Weights of a small mixture-of-experts language model, trained from scratch on English Wikipedia: width 224, 7037 steps.
Below are experts of layer 7 (counted from 0) of a mixture-of-experts language model. Rows are named down (a neuron's output weights, with its number) and show model dimensions 0-223. Each number is 500 + 25 x the weight over its row's rms, rounded and kept within 0 to 999. Numbers have three digits each.
Before each expert's rows: "comes before" lists some tokens at least twice as common just after its tokens as in all text. This comes from a sample of Wikipedia text that the model never trained on. Tokens count by the router's weight.

# expert 27
comes before: " of", "s", " and", "'", "\"", "ing"
down0:531515466490453459499481501473523519488519482486510482486514459573527497515494522526478486489517492508520508521466433515516509510466543453495451453500485506529493483514515508503493531509502493482512518522505484491465500530500516492478499575489493558513524472511506481477478446524460485542544528506530516468516518493458495500500464499493531493514478509494505491516493473482489533470528479496487510561526512545508495475474500507514510488496491484512468519487508493485494478498503497523508496546517488535501455478493518540520465498516504536506536517503496516518459527515547518524527497515439542537468494510529522495515470530470468487536507459480522502536472557523552502542500
down1:527466524547521481475497501530519501514521479492493529550530440505500480492524510499492466480510515493475513460505488496530509472481530516497484531477484535462523477510495506548481506537463537502486530548503504499478451484459530522514529490506490524469521509470479472549498482486514534521481524515547471541503501488481505557531494512493476526538510528533534475513503509510514497493532498515538498489474526508479478539517495478510469526461467469503491514543518476486554555473510470513508507514498501497463484571489485479518536513535510480445516495465484516500519508483521567517511538478524480546539487502517481532524500478510458523534513503502535523510492529497469519510475
down2:508514488465509513504512533481457473492518545552545480472515484513485496518485509506484448515526473498507495502498430532503503460507521476489471501514475472531525531464470522459508516496519474500530504497505470469514499470526518475494480507506475532452478511481553463518510555525456476509501500489484528522517459518472468526511525511502533500522490525568517532471539505495505530472479455497467501485518483514444509465521472444449504523524507465523474518494492505537512492555492463512539504500543443501509488485504444484517480491500435501509484505481518506468498520494485514513494502509514484491514462446506509471474497513470531498527481510519504496524478522511513518526501
down3:503492472493520489511497525470532497499540494534473463487471496484442486527511553489507511500465460508471523512479466513466462496521474510515457484487494471482510548498466538561468548521502506453524520514505466480515513476500508471488519510513502489523444514490482515499506511545452514496563547463505504514530519528521488509459493503470481501463468471469475528508475474508473474505500508494529457566513506460468505479505475511512488507519439522495519518533515504501437516577480490495522488502467508510500552520534517510452499511494498464511497491507486508527484478476555477515526511479527513487502501515527469493502493492504490514511519475526486500485464466481461491502520

# expert 26
comes before: ",", " |", " of", " (", "s", " in"
down0:563489506458492508499492480502496496469490481494511519502544513505501512493477547532478501499502503514466510469499517502447496487506524536518534495486525490568465546463525474542481497511512507459444478488529495495503507532464484484513495490476516509499503534489509523484495525505510485518506533519497510530528564491461508539537522453508509542501535502493523451482546493523515478485445473508451526521502498569518527470485446492457488478506542518462528496533462476463501495511441487522496526498543497509539510476505468487518466510504482521484479492481495462491497527484503533506515502507516503499505526497472504481544493524516559468489504506469486499490508521520491462463455
down1:512478525465471513476478510518484524489541462476544479546470496494505503503503513506504517471523521513498467502516473465503499502486533501567484514506532470538475500505498558474502496467513496488528494508503519444499492484491456475505516495486572527468497482494511479501523510475509519508539496482490499499493516455470484521479497495519523507545480455509507484547506460511507457490478509462504516494543503487519464432491493500529491489465528501497557483454451503538463517483494487497491478547520489559524516491440487465541518466441523440494502544473464487478462514531526508498475494502522482488509497516489510491484495509481513501474463512511492510520519493543502535502468
down2:494483489567477527482520496474539470518503485525504526567529481531469520499528494521508452490542465480500524467499530486530470524492497521509532498522474516461503502501493484543466511494476487476522500495484536455492525522445544527511472512513498516505508512492453476510512453500502485508497476458510502526470481492470537496522460509495498519511521494491522516518547531507511501528496479496553502520494485478465510480512463503478515498505488507459492515510483503516466521484483514490515498468476491475447535516561520509482485503495478497460487490506485515541575521410551516544467508463485521499527484470476506486516520533512471503477512498456524529493503504462481469529498
down3:506475494484524506528481479479508509522491502483461523562495497485473489496517474495499458497473507490472490522454510495474525503524483506521498538495510509509525488502518492512554459490445501493519492488530532499526512507484519514448510518512503475527499483534509477502473499477512534516455509504516460509510555509437505524481523549519486505489488482466498506504508531493491502500484447479567511466524466525512515503551498530490493518521500494450457540491472484532483466510472570479483472475492509479481529512518489460475516489522481500481517496522482460519519463467480503507473499478472536530490495495459525546544493489544484511497528480552432556510513531495523542503486

# expert 11
comes before: "\n", "  ", " 0", " 1", " 2", " 3"
down0:435521487527501472512496499495491498511535555474533515484508497504512502488488474477472489509494512516523558492512508499491488459498502524456517520544480523485546496496540496496495505510517504531493519510520523461504511525512499486495455505524473495531562508488531509458513473511503518501490435486508514517496524539508503501519523492522494520529474478517529485490530490538486523436456480527460472513491521461527507517461495495510519494493495490522485518542496478469487489504499502468537525484474492442545499547526520436460472544595524559487521491481474511521540486537504461494484534533489497498484500463492496465479519498526469499516512518499531521521501520526503478525510
down1:463500549489521458480478502476482530518494514492468461484513527521531518504514558510538501508457489534499511536473523541491482521514490523468501470535492443504500485521455451504487529517483469507507511499494501485524504524503509483538486509492540478523476498513493479475475506485491520511481462501462491533499479463466549527488539535486471508482535507485506502498451539514494523556508512531480484494457494488467509505536501506543478526534495494497456498503481466534520498497492471481469500463501531437496494556533500516474491495510482478465543502509499487495489471544475492501524488451446510463479474498515519505494529491497494484534506478468532546508497514425465502459514
down2:534517537480446498509464491511458504524495517522498518519505493538517480498533461529484489533498501546502522505511542512517519531515450522518514512500509491547485502500539495475511469491534493505459487514455464523491564480513473500458502500524517492517507499520519497469544549467503512531511515519531476484539499466525507493498521518499524481534530540518512527530483496506469524444507504493427498490462501540488521494525522471518461497465516498527499504504479515488518518527490526510533512529500501584477503545498522487510504530482525498546518499543482488482496467500529512470558502532518462526480489499548480499484483500506465489506478478495523545530516445474484479478487
down3:489530503511475518533554481514511516478451445489473480509490502500533450499492495485533489494487495528473516501476479529449520507502525465492485503519517458549441505524503513468568466452499526501496520520471490511490433516504479532494501520489535491536453502513511482490471515555496484511501503514558516469470487497497473537485535526478506458488527536512488482488522490522508469505505501495547548499496499525539482493508558459499508451473508506521464490536498519529507486515510462486517499498503521547550507486501510480490494499501470523510542478427478519530503466526485513525507535529524478494523497478467496517503536481488493487505481492481530514522438497487488523501497

# expert 37
comes before: " a", " the", " been", " an", " to", " not"
down0:500415489495541497538524447508477523484526494496471535514438482490504519489490495510448503501511482482483455509498503508507507503565528551460529550476498516543482529513513502509486458481502491454501472453482498478498502529480508497515477516508536513502477461538527540471462447488471511542518493499470494520463497504515476481488477539466484494527521481529483486499495479478548479482490523487495516475460515508506542459494509492497520481462436518518522446490488505514493475541490525479472495506526475510522474477507453502487486523501533495514496496491475519528515499521458523508476520483518505464569505497478499492469486495471476472495484452501506542520494523486498496535499
down1:502478497497491485518495517494547508493540503490547526512567506506484516495500496532507467464446455460556515472499471527511495511483519501522475439468519471524570468444480492483527507530486468493513518509488465511508533508529524521566475500519520501493480498501477487479534486517513469518517480530509508514541512515462586482497541474491529456465498510518489483492518484498513508474485454500483489487506466509483529521500505534473507472510489499465518490521487492493531477522495499443537496463507526463460470534506474478489517492536464498435490504490496492467525483507475526444518516462490488497523513484490513528475476495509495524497505516488519477472478513519517526478479
down2:529504479525539464497494474497540469545478462504451519517492485450519491517486473495485498528481472444494469499469481485521528535483541488519486493465466474496459514505485510516502526518471516575525495499472511505515523532496480534481531470490496504507516500479493492520534542482513491485471524475532505469469503474531493516485499500518563481504534483492464529513491504514494499512471490523518548496503514478503500512504478498500508471450505479517462508560550530504546517494474495496527472447508492530463497508483550529491470492482503503500467449483495454513534522488509499522521439507521515452476514506431483508482503482520507481524528488467485506490446486487502534548510
down3:483515498487494523444475494470491520456525508494454485499476510480477508457426524471530541466499497485513471505499518463494493501488468511493487510544530498502446497487523515489491529470508475457507504502487459468477496495533524494450497491531538454501505497528488519485513518537488492522502554531480524462478497523519474451517540505497493536500506528530478516452534458482467465525516502537496497481509513440481451525496534487517479454506486509499540487497480484527551538449517516529468471514505502513482483499497503455512543535463523521493460519466488508472483514512489523491492511524487460449512485473487510491438507510518531478473490485521505519489486499478485497529503

# expert 16
comes before: " the", " to", " by", " a", " in", " that"
down0:497513471472508519508456505509488492497509472470486480490512529533476508500482515475506492504525495491473483512461541456474506514509515466513510507499482490514527500521529522517518472509489501478493457495521520541494520496536556484501487555524517513556507558435501532490517488478530492515477499472452531504514542500483504530481468501510475509502526475423534539472526466525468485475488472464444568499491461506533471520496524525508454521501498476525538495489472477507487493488492499488509480487532492482519513463510499494523512509502483523475502511516482509512471452530476492486466463468519477502508521500528505464470504526469492454515451464460488493475488494445475531522557
down1:528457503537499518480467505526508535495534506557515427511538470496504496498445501509537475452506523480462479515537513484480537491504532507519547544504474502474546494480514536499459483495484481488513486498501505438491471520522474498522458539487533518475519480511523450489526464490511509489502462438488477476478491491469473499539503500508523481535464511485503526467502525503490483509489498520573494506482492471494487514485468550469562503498507505467534498491528511496510480492515482482507506515505486471457479503512474520510501491528446482462523491483460566513494469475488560505479489516484517502524485515479529497539487459526488491496504474500530499481503506519503473480490
down2:484515529538492536489509500536490529482514477537514510525559508518505522513494485496488471508504477458480523489553499480507536521510494541514490473520465490499502539465520516522474483482474495526493521490514500487482487534509534478497541540453514506483544504492493471511487422498513491459491514447487539549488540445463464551523527507544515490501521493524474490468472474526452481488483486485513540505478506518498494483500519487481534517484500477515509527489519496458503503490489549494465567534493503534504530551466493468515438495497495531476515510439461483508488496483503522516504522468501460469494524492484528486488488510483460504504483534500484491480526449519509503527478
down3:481511447547519469501487487476544506502498458547466481563533510478539505513482497489472514494486486476496526548537526506503489482463487501532540507519475493513536499497517524519517444507486469545503488511463520498529490519509531496503497488494495508518513470467490479463519521459518491510476489450470512504533492473498477494500493483532559543482470483495502453445503541531482507493477514462459521503454508495488460515505496472502500504496523467530530490490503515472506521528492492584494483475548553535522501499523493506488525499505512541516515479520481495557503452472556515458531489533492436489473490482526504469494520510511490486489491513520518479517511506507477502503519

# expert 13
comes before: "\n", "  ", " 0", " 1", " 2", " 3"
down0:496485510501471490517518413518501495508547514542455537527518528509473507501502462522512519506473498473507524421486524496473480480484468541475511507491499497474509480511499530503464500491478483537470499513496507497523510515493501458475466481523481500508474456470511452514455523515449510537529502544532463526525506497525504520530547484526509490517508507511579511513491547506475571488472506474511531497525513517496520522526518474493497492464498471518443514469471505526495509480489491504513516486487496499486480465557505481499503484520508508494486509494477510501536488544524498484543550497467465500468483556488523458502546473498487539503498469479545504512510520506491509480498
down1:515471522475465463492505482464452508519535495524484471484521521479521456482489509490494501520545489459525499520535515477489519482536496564513509505485510532540493465531508521528520490504488498469474510511524469531559494513486460464468514513449523559515494474505545481569498573470506520487499508504530493500479482527505482474500510486523462521532526467500499473487463490486514535491514535474543533461477428501504469484503491480540496527519502516535498476486524525514519493525512548496482503511488488520541519469499516485500515508534478520515469469495504535484489502560543508465455506523455517488487492495469512482518490478479474481486510493538475519519490516523491516515481
down2:498514505515520542455525485514498505473466504542465488462511488511505479516504479485486527484516493500497505476578513512516462542557457502506523474508490473516467502503539557480482507501489484515516502526517519498481487489508547540484480560506511504474497514443496543473520502512475518470529505516551514516496438538533465495486493552518501477517494483498506519485497467495480473531498516477503485505514472507479540482457483506514513484517475508477470491541498451473472522506476507504481478503498523495518490484495486542533466527499444467464516520522466492478503434471492497461499481491483510546453518510465524542495474442512494521527503474521466498490511546517504518467485
down3:504519512469539495495513486510491513513473487524495562514535517528468495499542528511472533513480552500520470481496498493540518519517489500507507529480522497484476491483507524502508461535545507473479486485502506500492500501485479487475491500502503496503522468468479519473474545478472469516527509484498477526490517506493533484530510521530450503546508500502499465505500436533534509500467492511471546535471453513521510495513465497534474460559491506460591535546500501506468502528514495514509495525501484479523508493474479446549508515467504491516515529516464500499476433523512495524517485442506537471503532499504498516517551450542477562506493524533520512501518513496512476489505

# expert 48
comes before: "|", "-", "=", "The", "In", "\n\n"
down0:467492485461524486497489467527500510503499487497495508469492484519494494494493478483504507450506479537507480483445522465485556528504482514508511459523544502491474527510519518463521490526496534495509490492511455517492510510524536527459453477469494493469484449512484458511512493513514510480514515488445527461514533507502471432520539519488497540475490542498516478505495484530468494541486515480474522502517480505492486490509513483510498554473523468548484480533495537467484495495533494474527469509449483484461454527474476491505538528470468509510499473465540569495486464488525562487494502527530507502528512538500496492481509513526538467480485509517535447489468540500479521513529
down1:534495447476518463513471509513508489496487527475463506509491490526516530492538464513480521508521487510516480500529443486494514507521551536557487526515521518481473508515524514470514481489503488470488537531502542508531452462480526500546516441510503507492492541510514475463490502467462474511534505527552498487481520507477512500513494494512477501529481521445533497509494464471529514551488505517461495498461495518510497507460494546538517494506476508483555546447465545490487525461474551466506513514523531506521523512485495507498476536502576462491489486485523485504519517523479493481499485456489514508545514503482524501480434491478478515501488493527492494493533472503537506512489
down2:504481427554501499496457501502504498511511473533509502507489489480483514506547449472486498499517485447505510478520524453497507532516493551526497487489507489509506497500499490497507469499476471517518491449495504462489501513490466523483467450526538498486483534565464528537501494490507498505510488479490504481504512489504503456510543472507526478532469524472534541498492488517488477498519496508538529466528420511493491480483511501513500477466532475500501529481492486487545514516493451473522473526493496504476459554507515539491550523504500560510452518499517515485505524470537481482490443527482474527481527545453497506488502476529466513511536519491498533465514514514536545483507
down3:515508486465514508504489513485540516514479449527492485521487556510492481512531500490482552486514498530466490520508475531504507502484534529468475494498469512483487478509429501479491542542517483511496522519480512522513509510454512509528459474505451531493507494559518474576487517470474513531517479474529520513520506530507506482503523535505464492501504482503521471498497515524490474507482476521490464495515495520483481491537487532484528497506478521499477503483504499477429488502516465488541450466549549525492497459520470510484421461491533480506521495473532503475523519517511517443509495478530504507501506539470494486510486500487549518499491533499437510463496540537529505524513

# expert 58
comes before: "=", " the", "\n", "\n\n", " be", "See"
down0:451456505530481482548499510477534472531504535517473500446482487481484495459544497509516494507503465485495525531459461523482532492449522467525525544505441473484526505463486526491462505516524487488455481494528522532477480498519464501513488451473463528515499504477488491479496501480504508451521531526467519517463523523478525494504516484491503518466507519496525476513492527499540519484523549529500510484499509479551494514484532488474543491485519486490485470493480493484500489492540502520513441490530471507501472511506472514534563507551516467466511541502509473479487535500494496479478509481513507515499521515546467473490493576507507495485488489514528489538456529482481500445490
down1:521484512497488557513510479473449466516529505492452510484489546511547549490439494497480502523513506500570510472474490464529492475508499521501553526485500468516474544458494490530503527457474530504516490507489526485486512499531498452457504438500518486482463487537518503504513600475520479495522503507486497515502501481456511474465491498490518481519494483511514493541469463516497474511513471523468513488523496496519513478438522505510531531514470466494521492490464488450491539480520529523442500490501495495463494517511509543476482512497482460491492552537530534484509495506483473506512495493467472516489473506499495443499507499502501493455522500509519485467510490479483492508501
down2:500562508488493518486514527525534530525486487483493492492476542470493502471532508487522544472510520503515511513485477521476501481502518521470542463532474486474457505518478507501503533492476531514510488504482500449444471511462521518494539545482465480485504481509492516465528554525504523488487528469464494518492478500484496441507472530554515510476495494534447510470539519497440500529515493507506525516467484504489543526496506483485545515497508478473458516525531487460478526511510505452506509486526531482516509526501529466525559485511446491524497457495494496519489500491498490489567534515523471502503486506514507550460498488485493522524456552480513509516475488459505517511451
down3:497529523455509506473465528450530523491493485476518488492470518542475509488536516479491504491470509544508516487496482485484509464499493498532492504501570527479507502507518467486482516518560525505504496502493442513503470504460489482490470475522500485515453510469508497521501439500458490505491506496480488523499494507505493507533502505497497486473505496501523499530516482512518527459497525472476560538435493492476525551540530499506508514491436494490470455507498550516516450508507477506497535533524532453481505463484485516440486467480480493470497486469469527515467486478532479542513502521485490498528525512528480520503526421529477495481494508475525503497474522526472499557519

# expert 0
comes before: " |", ".", "–", ",", ";", "%"
down0:486464485474554489559492501523507494518506434509493502495504536472501488524491487435509492534546483495494493526493530493503546543493452555496500526487519501507525538523445472535551500508525489473507511498468473509516477539478497504489471504482494490526513501501542477527506473518477516500487498472509474513530491516501502537508534503492498520509501504516467535447534488513447487508513525479480482521486493535532446508547534515523492477504514501492448563492478531484505490464496514504473492496497538515510506497513531496497445497455507542517561485482490473484485479470501505464523582515528483499477484499511537520494441502491492496519478521493461499505500500494475520491473
down1:486488499481485514464494434500529551471471466541493494485515496497499503462557479470528489463508482485464553461519539518481478482493508483506482537495519533562501516491510506500511460506517503536518503491482522484508508505544506450522514493507515503518544477511508493457533472498522472499466527527515500469516507491480550513514501529510483501529519504489491460516494482500511491504474482470502490510544475522505456517487438513496484571556520503475460488535476498508510482504519456485556529460501502514526487470475533480481526458478525504478465533492511488494535510504471525490487462471565490524471511507487491487451543542504497481514516466495516510465480481528484497505509
down2:524506499507505441524481515450464518455504495507509498503509504500483515518496489483518479465481455486507508491533466521482556505512517518504491513484485483475474505497508528482522548517484472541505474557501516515499497508456510501510475491510498512511517504542531472501490464505468482485523549480527460503515468470573470492565557490505485508459518516511476493471462471517474499522433480496491542482507500545492502509476515509521466522475511480497475519467509498522509527479497440465525470425474492523521466480477530523496501530488557491503474526536532467523519503505492505456479502504527475460523518487524483500525440500507493494506485505502515495535458497484538495506495
down3:482512487514469468498532473539516490527534551518514518546518500485455496481526489496491498505486522493468523509509532521500512500474515492504488467488503503549501495468534504490473501518461523492546493507522492507525470452553511529460451498476456508516475493506517498480550483486535489537500515516531518504528507510579483472503490514532476543474518510517530462498523456525472503527506510495497519509463506480548484482484460477549476483520507487515532539544509513495553495483493495501505468458479527456509480502512521510473558514477500525509501495510491500526494483527489492461481518486545455496550548459444526480461528458520492525458501474493511501508509518525488508514534

# expert 50
comes before: " |", ".", ")", "–", ",", "%"
down0:507454513503505496522483492508465497523530483519513522521507508509469479461491489448519531493524479510474510476516489497480500497526498427540475494466489505501497490488503489480525462467460494480505524529492470518565492472527467515503478484502516533496487492539497516506513546488507452488509509506481480449522503544518496501454537502456477455531514467517480483552495496509503512519468473484522526479497479516503454484510479498506494510531471562495513531443446513520496506489476472493525433535494478534479490517507483472487461483491493528516477530459520525482516478501490453509522499497476503451501489507491545520490484485527500491545501535489545542464485521553498516446524
down1:521486488493465487491473509452532533465525532489545539485527466564453534501517512535492534522523539531528468484537515433455470500511481505500528491527479466502428456482501554490516512510454522503512505476475483524511516498525516521539510494532508503506477497494481503464525477519531522524497456499495515510507480538493497511518506507478514499551523534532451503511482489483485516508482490478491522508488523520511512453481476480500509497483486507506546531510472514524485464523530479482470511449501489511506478477495455558523482462468517496478510484557496510494540493514498514519508567509476490482474525503554497495479533504490471509503530494497496498543525515467494472477501
down2:499486500542522482486529504461516499539499465455491511493467515490454493478505511513553471489484487492490488475482518518490533540481491497534477514486523496508472523520535459482495458529528494521482480520540526493505514479498476460525458489493512512456510519501465526487503491530506471501532492541517461533502492511529482498464554492539489523507544504528475509462505470502514508544447513521520467494482506515474506491528487470494542499510511517497505423474515519487506509558500567485488510490523511472534508441512504483477489511503508503524498516526493519538520470506515533543476487482475513493496461537484549529463486487513518520528525511527537489475505484483418506502551
down3:515491485488500482492475499482487511508524523433538496444500501484488459502442478530513521488534536506532522511532466516499506529516471516469486501497484498464482485547491461502447518498506514460489536487536553492492480507456499498465479483507513503514539524520498501521445511527487522527434538477486522479474481541483478471498500532515490467502524532485518534464535498545508504511545489534490485533509527551534486486495550494505516481508522531523474515492520495513491514512476517510511504496498516510537466512525517552508525467520469509529528503533557523518518455499509438514496494515484510488520481474553527529492520490463503466515481535483526495493488485459498528496464

# expert 1
comes before: "\n\n", " The", "|", " In", " He", " It"
down0:474503500483468514503529523499487508506511494492470449538537531502504451532540493513500491511481532531553551461482523521495497501531508484543520529530499475526530483514468528475513528490497491484477502519578499503477525518553501525549476492518502473496525483490485501476492521498502489496515499471534537492499478510488538496461517483531469501508519504537496546490509555479479520483522476514472502485504521509504515495545441490516524522544497511505486520531495526490465474471475506546456463523535539507500549504518490494511470497508494483491519489500495467514535509515455511464538505505523508492503465493514528487488469460468503550521471518449485555527547524530526474515542
down1:518510495528489538511460471486455491527457520467535508482542520503462510482486522489474514521510537530456497469484472483488549447524479485482534491495507497530445492491507471521507511487476487471499511499470505489501481510532504491519504489516505530512539521513516495439526400502501508515463490561449513546486492500509498490491488522493487471499498505498525499520496504505535493533445500492524535508519495525483472480510519515542503487518474487475498459482492485525463482493519491509499485552510465431549472526513528493496466505506520486499481543490499509518536509506460473506488457470500553486489500476534484530540528497508460468485499528523522481534487489502537475530530
down2:521450510537504469504501488494511530540502488528489447513489516485527488492502519477521480506481514502489510479474515495501496516507536480468517552512496500471560496530507464478511522492527481504520525525482504517542493514485495524512552517500513492486536480521526456482499485501489526514466525504485490500475458510507514465511461488477464511523499510512505453453475511502500465517496465562500459476520535519505509428527519506524485539549504522529467549528481565514509487484522470477514543498492499497528525489538514442484527533507505518529516566536530510487515543491508542487546514450500493456485472503463504487457475466491500490512478511492479500524517494482463529495481
down3:516478529497476506504537511471493526533510530545472538467465501486478480504544505521495435487474480556516466491493485475487469480470472540522533487491515524546538454516430520486534504501518520486531509496492488520555463509512481511498547491481474505499488489482495492527521493484481498537501436506475523512508505506485528522450462506477527474461475489518483513493504492513474457477543513497520468514508519478497506546492491483558492504488474509508487508508458499459454487503499481510484495496467512457531477504541498506459467473507464501516465534455463518512496541530523521508484489515527463497491476480477471454482469510517504527563505466485502527515515467489487490498499

# expert 52
comes before: " |", " to", "|", " in", " by", " on"
down0:449540502461486505485470531512505496506543531521552512499489542511550513522511473538539469512472463480486488518474491523533498526518487529504459495506522491500526494541494458482512488472481508524508510527461439505497506498427524491503485505495491502465465488485510496504514520483491500491506501535507485505534445471544490518527543486511492496460465472453494531493508479490455471511524445500466503485516500501502487484516563529439490523521496492517471467562504495468505504499490547533534522462520513471510495476484562522518489512506527491510474506527504456507500541518498475507489502537485496506545517483494495519493462506528542505480505463515449503477486492491506539517504
down1:500523477545526505478520470533509496486518509523477491528528494503531491486488517512502534443558492525499478447495466481549496479511488503524487510522531448507482527484530539530469461453540467483513443489492510508483481494471489496533487521525513517528516507494477487450510516543509511494491517511459493544463484495497447479469500484501508442480540490516487502499485476549521489475519515504559513498516519481475506466469551504508517507494492546475544526550521473497535509511507512532522526558495493484526525505453486492495487535485498489513471503527457565476490503485470444513494545483474484504465500504469513475481512492472497491510471521507485505510505510484463488525525
down2:501491510510527500524493526467508504505477530472505483503489509475489498470518491479479471505501500528498476552493495470534501518513489477479517538466491479500502485498500489512512481502489476513482464474521535485439484463521490448466539497492513492506485480537499525493470533500522492519528525511533518455502474474466506493492490548505492520506513505515499460493529478472506470491478500520458483488486463470527478515496512497526463522544444484484501533496487473544496465420519494498515514561517481510509494514531511514519510475517468460464518518534475513462498533448526532560496550471500547507447521525490482537508459487513490515493501520536468492425492511466497501434491
down3:510532525526517517478502445501496480497517485478506488510505537495545481465556528492496474505506526512513517490491466463497476503503545549518485518557508510529506498487486524508489505478517471494459490501568460477538498478490477497517483432515498550502501466475545503481503568540488485524529480520532505496511523498457501512515550515511484495507534476514485474467516530542504476516492469533531488508501543445491468498503472492464544473472465535520505441502462483523475480482500502507504505527506496517467518521527512477506473498509515557468501533547497504513517515464509534514470543503521485539504518498531515485467498439502495487512526496491526509508530494539524512507488